Weights of a small mixture-of-experts language model, trained from scratch on English Wikipedia.
Training: a variant of Muon for the experts, 413M tokens, 6308 steps.
Below are experts of layer 5 (counted from 0) of a mixture-of-experts language model. Rows are named down (a neuron's output weights, with its number) and show model dimensions 192-287. Each number is 128 + 32 x the weight over its row's rms, rounded and kept within 0 to 255. Numbers have three digits each.
Before each expert's rows: a language model's description of what the expert responds to. This comes from a sample of Wikipedia text that the model never trained on.

# expert 2
Description: Sentence-ending periods, often before a paragraph break or heading, table row ends, and word pieces right after prefixes like out-, re-, un-.
down8:079134118089084129118147140122140147149103138083137110102088115129157119131096127125142173070157115095126147144135161113087098099156107092182146157122160097152133111147066161132163149158092140142133126161089128090084072165104086168120109135049060177107099136100145147144132123175097134130
down9:076109119123108156108117104113113139146128129110106176148120126106174100090125167158112118083159163110169177153112125164134097197119110104190084169157071136124138051117073173091111167100101149149160073119132089110079059103149122061065087137123151135132172129126077111155129128121103127082
down10:118164132166138128122123083088158086145088121135102174118141142104135105128129139143159206133144167120110139138233132133128174143140138129088099131171144140152115114107156095102120136152117082144143043137087103103142137095097121150133196122147079089158162108157152139097091122113159135053
down11:144097138131203088164092098140118100118094165120101169137107067140097137123108133147176160129118141134160069160104071122125141197134100087074148158135174123127127188153135168095050152138167099148155121109202132122138114155161179054082107089118133112161125121118127126133145123133111138156
down12:152101066129095176113112145155113075096163145098108161154188185121095157152152184086161122123134142085167151103147111093079166152108113105103047163141130147134137073174163145096143119092123123106172151106087127025135162149076128120168088149138143131126098155131175134139133153133175104109
down13:172116124145144146133171143074152123113153092133164105103193079150073109125119156155130153131137192079139164134137100098103113108180149114135103142103163129095110137132097138145138114132113184157163119125063131124192155073116104093136104060170143102166135093135086135148128216172070098162
down14:159106113107167124144094130141109156108125159076058209114103113157098116133071076117237108132161115127122096118160139139138082117131130129041195090124113153141119145102170092119165140120110129181116111144144127122173116155164114134063132109125112102140121117067163163095136121095124164155
down15:112116142119120097115148102181148108160141153110099158093110171132174127112098163121133168170142156131158151165134110122107145096138157080104130101095057144113096103162127128080135086182140132100121178156153175104095079111113082143110119089125208145109108113124166112148124151123176093179
down16:096184121150154129194117109112137160115120107116137173142144219087154132122104153085169170114185164153146189134151133141094127100109161147112070108180094189143099111116151190139133117085105148179132112076126104184145200148143105141081096240164131089156082140048082122142127151138196141096
down17:096156099119151115120099210178142144139089140088102153077090141087060062137108151085137154139133144182122052152121140103101163166085073105119144175109108104163133082131114150135109126129140097148106114183124116158126143151122121117125076125140123186143087209121103127126126135118094150127
down18:103130125142152116086110144053140158123102122184181108148137155121160082144130101075134126173086162152093134144117087090088100098059132169141181073152168054091114072142105086162136079078182178132120118067126103119163152141104159144121135097126123146095135141121174096111109100069177170144
down19:165174137070116180154126134139155123110109114118118078119110197160166175065138125125174174097203174099158100090081083130112111118082166127167148203119164126086164105097110076136143118127158109153192163127130163127137107140130139138137144102091096120152139159144114141151072161155076091074
down20:142099154092152166157136142089184080195163151132125167105171151105106170136147106133107133138137058112112148121098165092116116171124099141100129137152094109119128162146160071151124120150170094131108137112069115133087114150126104121102130139145212127158091094136125063164088148104115186142
down21:095066108066091160104108164067061158075148077126174099205143131106185170135095122131163155133119094166120162135144135095134094124155164106081066149146159115100127068141071140152127145084128124142087204090163114074075097161160105131105120132127134070101075092144128138136108120159135094138
down22:111130164171178163156133135108058131104110105137102140096097090133146144124115071106148149179168133174094142123128111099126161141127135082166130140109124115184134102141091162067124160096104189148132107124176186177153178158129111184077147148091140127126093110117169156163122188150166103099
down23:130169094118168106109152118110104161114153129141174139143128110078192131136079080082123122087131143078147136098100148130095151126144127152102133079118085172162146111193164065128170122153127137096154142133115111119137081090140210111133145169121168122136127113168153091124114176121114121210
down24:145103073127130123108095136108130112118110107106157163141127145063113110126133148125144125156168122154150198122153131128108077142133085126095149117140204020097112124149147118147091155107170201141070137095159138091073146134179116136090117117129127172159141062143092124125140098127166117085
down25:137046128081141125185102129117126071193156136139110134118150055078147135096122066122137088127116163119112131191127132127144111162176106087112132131154152089144130151086124048167155190185061121143155081166144168127147175123117121134140068164175134141171067182159162137090172155130167169113
down26:107095140098094169142120157129148050131139146138114172123125144127116125173107118147077121083110145133143114114143060166096104092139091172149179159115137110121147060165105157155099096160136142132140079188153148141111114174156210117114109117154164114133137120119191132113147092143153110128
down27:118095127119198081158098090130157098128196153144137032083106087130136197124101079097136175146125134154161101104113101121108133141155112168179135135151104112121055143167114122102119084147137172144091196141160071107166125139115096138211121107123194111107145191074090145145099126135134128122
down28:076125084083099152112149131151174115102153070120126095132153188139160119127125132174149205154173175137072151138153144120109118184090122090127125123123092143127108122094135105120107146019108114081126053058138125186127140110136089093122198139134115145080073164158114114141117128131148104081
down29:095083116091197171089150126176148146145104098150075083105104123134119142102099112124149089127115149123118126162101132104081150090139135052135184118119100140168052095150075144174154100116146132135134107090160122133011190127205082067109112168162119106162148122150076117164050105172141156168
down30:104082144147161138117161146111117147074114148140148082132101152097082131176161119103148162070105118103138127120168101098163202133136116154154117158128086125143156101080121107100125121155134047062146106139127094125117107154123132128219221149099043126156164123129139123102095124100123204115
down31:134079172152138062129148154187101138062151108114152072122127119140052141185128134096129129163123099143108093131115108142156131204154116117069148164171088105088105114140098124098165102089095135112053131079222126124104132129135160140122120117118144141144092096102121051125113202138091107157
down32:122089131090104190163157126153158142107112145141086095153169156110115093116097156133095114097103163162160143101105088176178089122142140154160161153140078071124148147156137160136117174117110114111105095103125107143107121114153165146102202113096072172141145075154138127147124212160136119141
down33:096139163158155157113117160129156143081134160116099124122139129073204090177099149065134103122176150106150101110055144133135158051128140110127127173078136118103115127118148114155125156125117079139164189142161131144150144136113058127170176137138158073159116134137141108065154155103102115163
down34:102171152073135116136121108115127065139100149146101097087150134082119139180134129094079144151130112143087118138134150133139132181102051120109105156085114109118138178123113125078060159120177155101110081135156182129160136138121199114108176134143130113098106048098137109153060119199119158147
down35:130163139135192144127101123164138188103125137074091041127114205056185133064088062188104165157102117125103108055119180137147163130089183115110147121123128120128148191112169114084127177156132103126128150063097145136111104075133085044126125113082117117164153133132102104136098070137152168154
down36:133151134125162168138088168161145178143133181057159139134152127113119084157177163079148142086137170155126130166158129100130089100153098130209174120126114128186179102121119095161156117088027137111084106130125156075091139145067199118111137112111096144187112127110134146121096093104173088120
down37:110096139145174128130150106144116078152112135072197111174105177124146089138121172160139109161079133127118093100194168117065146038115125091121092146122116139135117097093069112155162076102156123102130131132109111099133149079094117129120154120095127135102089124124066117041078108158161177141
down38:149102082104111085169212134095173179112132138138091181090158139092092094156109164163149095076129118097172095128102120180121094093090109098109140154072104113125116152084145113103139134192138111203166116156106209077106112106125131141178148146109116143143136108103144158090186136144110089160
down39:150101081109122140076099172124088158121110138134165091118163029132090096158098181116097183166092135150101164085106132137116103101165123126136066111090170088165073138152154164112124135125171112133114127153134158128142120100129053174119100143135127144087186074170173179124104132117136146150
down40:123156173116155101139124136181143155164124154174122071119125168125163127095166163190189124113086102171147171121154178091084094093128167116139092107145133056207094157073128120139077093096118164069178100128149158105128148142101161139087110192138149143085092114159139100109136116151071114140
down41:102139055126126102120135120126188126169173122119142089096134088105112085090116222064167122161138162201146186156112124105077125168107096090072186137154111148093104111133168125092087168142165107151130132110133102141125187100130109082175098087145131151122152129157107167149103152162188155129
down42:104131154098154144147067147127095132162220146118097136112168136123105123149143195119108116088118136086104076125127110100127160080161124168149159143152183108127130123011184159076147151086139079112114064130152129097136170148097054103154185095210111132162120116150139060131179123124127149158
down43:128116050050142174187175085202165144076117146068112115127123148123134147107136129098142136110099137113140107082154185106100071170108090143096134148074105119130189181129119120154127165116140134137080094151098130135134135147150115130100106107183160080101122163133090088154173117100126131139
down44:141138057156076121100099075082160089163106125117165115133073151176160120110120120105097137133093057141145119129075145145139114143134096158139170097054125106039109091090100119095144133157108080093147098188145126139091106173123099169147151115126092096067117133131178140121160125116109109151
down45:142186120147124200112186135137138153111120146077073131074084114150215175124194105080098080142112148113129119173091131110117095141123134134105113184130082095107150144163142055169116129091107143157099186115129116146148092142053189119100107159137157198060153130167171143124119144141159163086
down46:116120125129172108085190167157161197111071128193140086173104086097073178128137144091180151190107092130183100121152087099141147128152115126106081168162080184128206044110103136074150182118131104156189146118201123066140145114071109096063112129172102113129110153130087100112094159130136151132
down47:139158161113126091176140088074090083131101127110078163131076097110114158139166094137122079128128083083121108104148159103096093119128178181158124147131151134092106089112115148167134156075179072088102134134154144168107144128170100070132139118160090160063135138137117126097125120126136152219
down48:174128142130142088196162088146139092133160137165101061101155078144169125101029130101177138196083104135056160184111180134152096101112160070126157151168131133134140126160124141143162124108084143110161133133139146171109114157111112078121101114117117139171155127132139109103179127152112120128
down49:095106107136148104130096113080084096146201089097145166095151107091096158173095120141099191068143168191108175123189143131129167085174149108128140137124162157135124159143152097170189126142163111077144075148116073148129122150166118054094154156127128129149145126124152165127161105104106088128
down50:094115116172125048176142176142129106147086111071120174111130117137130170114036090126163158146112155163163199165134063149103149113156134161130164156078104162085160148136138169189141123139152144166098129144123137255138082161146120144152127167108156147211124166137114182137085087112135161156
down51:109100165119111118207075200120116147138155099064137189075135031121086182156094122085129103077163175164140098121130113133179113122135173082072134142092168149102141148100147160166109216155096153054129106143178138145141130140105093135151133125146136110128160117188131164147107141096133087113
down52:107164165147081148192118145104164132160091122133097156134114103139156196155146114141115154139098096064184146122077104111183133051092165112169156174077140154143149100104090101140114073086133117093131117111152117154152146170106091073139101112188156122138146148077184098149115086109069109096
down53:169110170200153137118140128111124155149085110165169104136108145126130150164155159171074159117140109107109095179099074152176208162134110100126036137171140118132162110131126165124126141182110117074120140064118160118125103101129101111122164133081130164098135093148119151110153162202037048058
down54:177116124135149150136200167110116165176230111045157054111134103162150149114125143152114079098129152057118112135176120153132169082120141148144100161080127159141138129100123118101137092163101136090130088173117115188195200138085126097150166112116143173105138134088141105143093175048178154168
down55:104112146086113106139171163083120104105139178115118168121157129150125081180109128117156175195107144109159098142165175174098107116122141052180132162127084146172166074137134180123128107142135186135121102151109139172109126077130133067126094150139160116115106184157169154111105090095125079126
down56:137154184177112096131121120120173113144133104115117091089171189097223137069106088094061103186135144083133125116147118153126141156122150094107150131180200122093126105081137118121066162109137109133115084092091150141132151154181118136153074137149124116066186130183151160124119168143163107154
down57:179073127147152138070140179113135101129126174132118048125126140107179129113159130161145131148085183102168100083129126135177158137123087092147180121102143085127133149113095146084054111118163103130149152128065159070113173091148144106149130134090139110086148107097108137122156100106126095139
down58:095092167099196121141116140121155100142138156136118093138073139145097111124113150149199159072088181086122115114167168134094097160134078184165104099181170094163197125098108142105067098152104154120197173121140129100123109106093074123109131096095120098149102095106130165108132108136154122126
down59:123071157131149111154191098091170168128162111116129084153121120129164131163109103193120099137110164108113128084150116156146118126161140109154120100120150138098140143116161092231070145095163082161116156092131124084135117149106134097103157095084117164108109116108098189130091131147163171169
down60:057133107159073079158058062118109074161121106137130182137121084153108115154150067094130090093128149145194101200156099102129139111111126095106130107091069184196142114187131121096165143153098183137168123075107162119096143118115090121081144103122155152138111101089099158086135096124127103144
down61:149148129100138213143117100092107133117127121100144082120070115098136095134096117111177172139148102169073100166108071146203108175144145126126095126116096150136133045114103089123128136102115117093080105144102173165111135145111172108145067134135155155120130114056130118117095137129096132103
down62:130104128148052151162097061085077155078082111092130093143058109138150114101072094101149127137088166094151139159081122117134143081107167110203142088164162122145102126158099059109123138145111099171150143147088132106133119119149063211128143110125119123155136133129159162120137093168129091106
down63:165168111160106084081160146153137123113092089171144144127173138097106082139114126129148054130110130147127162167156129161088120130076098149119056147129082157110079161153078140161156136143090141144171144155119105124121113130118187082167127085112166133153207184162125170137145124141142166126
down64:110133126171131127103138089123131121137115130114088109123127107189131140085132169143111175154114093152175117119175100108094138144201100120102099144200099137114161151123159113166091141134047143108125163155158152148115163159094146157193163163126084173144105129064187092070129121110081137154
down65:163103087161117154189154172195131084145144155145158189114143118148056090116154123161136107139115120148081182141091141123161125127145061141130147160137112151108145142109169135154145146090086090132119197164119097137171115142147101101075127120149122157097183106179158118170141104145138095098
down66:106141143114121104097151160124130152144174138099120151158121115123166068120144162195119182127069114134117152189124148176130097107087174111158160109169132131143118143102140110133205172082141109173153143105149115155104155185147124100153113175124144147153110149181113155162099141170127156117
down67:137133073121165092090155102150135112135107064109171110100137118113203120178139103184155105209222080145145159088149168103114067118130138094130105119137149136076121132122186116110105084124075135077180123123112154115108155071140137143099110082105135130190125123147138128080096113113122119121
down68:139129142151088137153142110160093123110136077094148151119145115123111138116151138117102165073131121113153127123144136144138190140101135140184097123127099167094156159180142106244169098135156149126124114130187148120159175109087140098136121126173160114124131171116115090168143163109144132146
down69:127112163146125140120160153117078116123160092108106094161060136101190119141116169097121138168100157138094135161173129055061142174151114129153097137107172136179094133143103123103114112137134146067164169060152158111121143145133149098166138129170126105092109135100109158130138117137149142106
down70:116111132167075148117074087173123173156128122179133118134052107062076089136163170120116099183108177150122102096175089113169150114126097150086158150176140169083145099119081145124125147101171133132190126132163140176084099131119183071162135087107165098117140082103074101140133102107107152095
down71:148104073175128077146082131112136086202117078145133077222170136132118117143108180133169133118054114143094193158120151134148194032139139074097150113150085157178107198137155094168127126140183150127097131090117130132147187183149161154115202131152098119166153149098109129155130062100104109144
down72:083074162137165161165105137140132144156104071112135156140153084144111147177139039098083130146103113125169084091162143140095156110097120087128035137142165106139107145128169122096125174116160164188105132133086099175162178117157145091130137081146196117138111151104186104113115165147093132111
down73:124109145102083150079146161098164162188158133081183171192140110185080163117103135098124115102083142123155129038157122149115194113116046158126119150173169176097123183154147097119125127184090068168131120141081134110102129133085057166045120119131154112102137111153129138124177091109069108169
down74:110087150143176146158103140134103136101138063141075108087108144093113150161160032110126105133176152150126101119065159109125119116114123106181073101150212082114133159141176103122129144162112105161123131125149037135141150132153147146147129125072135127138122162164178105161089166124208188094
down75:135133105157125163178138123143119081190164100095165068124134138159163118146135069143182164111145127136098138133155109158118097137109103162129140165129146142113092192132131145128171125189183105140125084128117112106102158059135097075092126105096132128159143151113117099194140121129151084118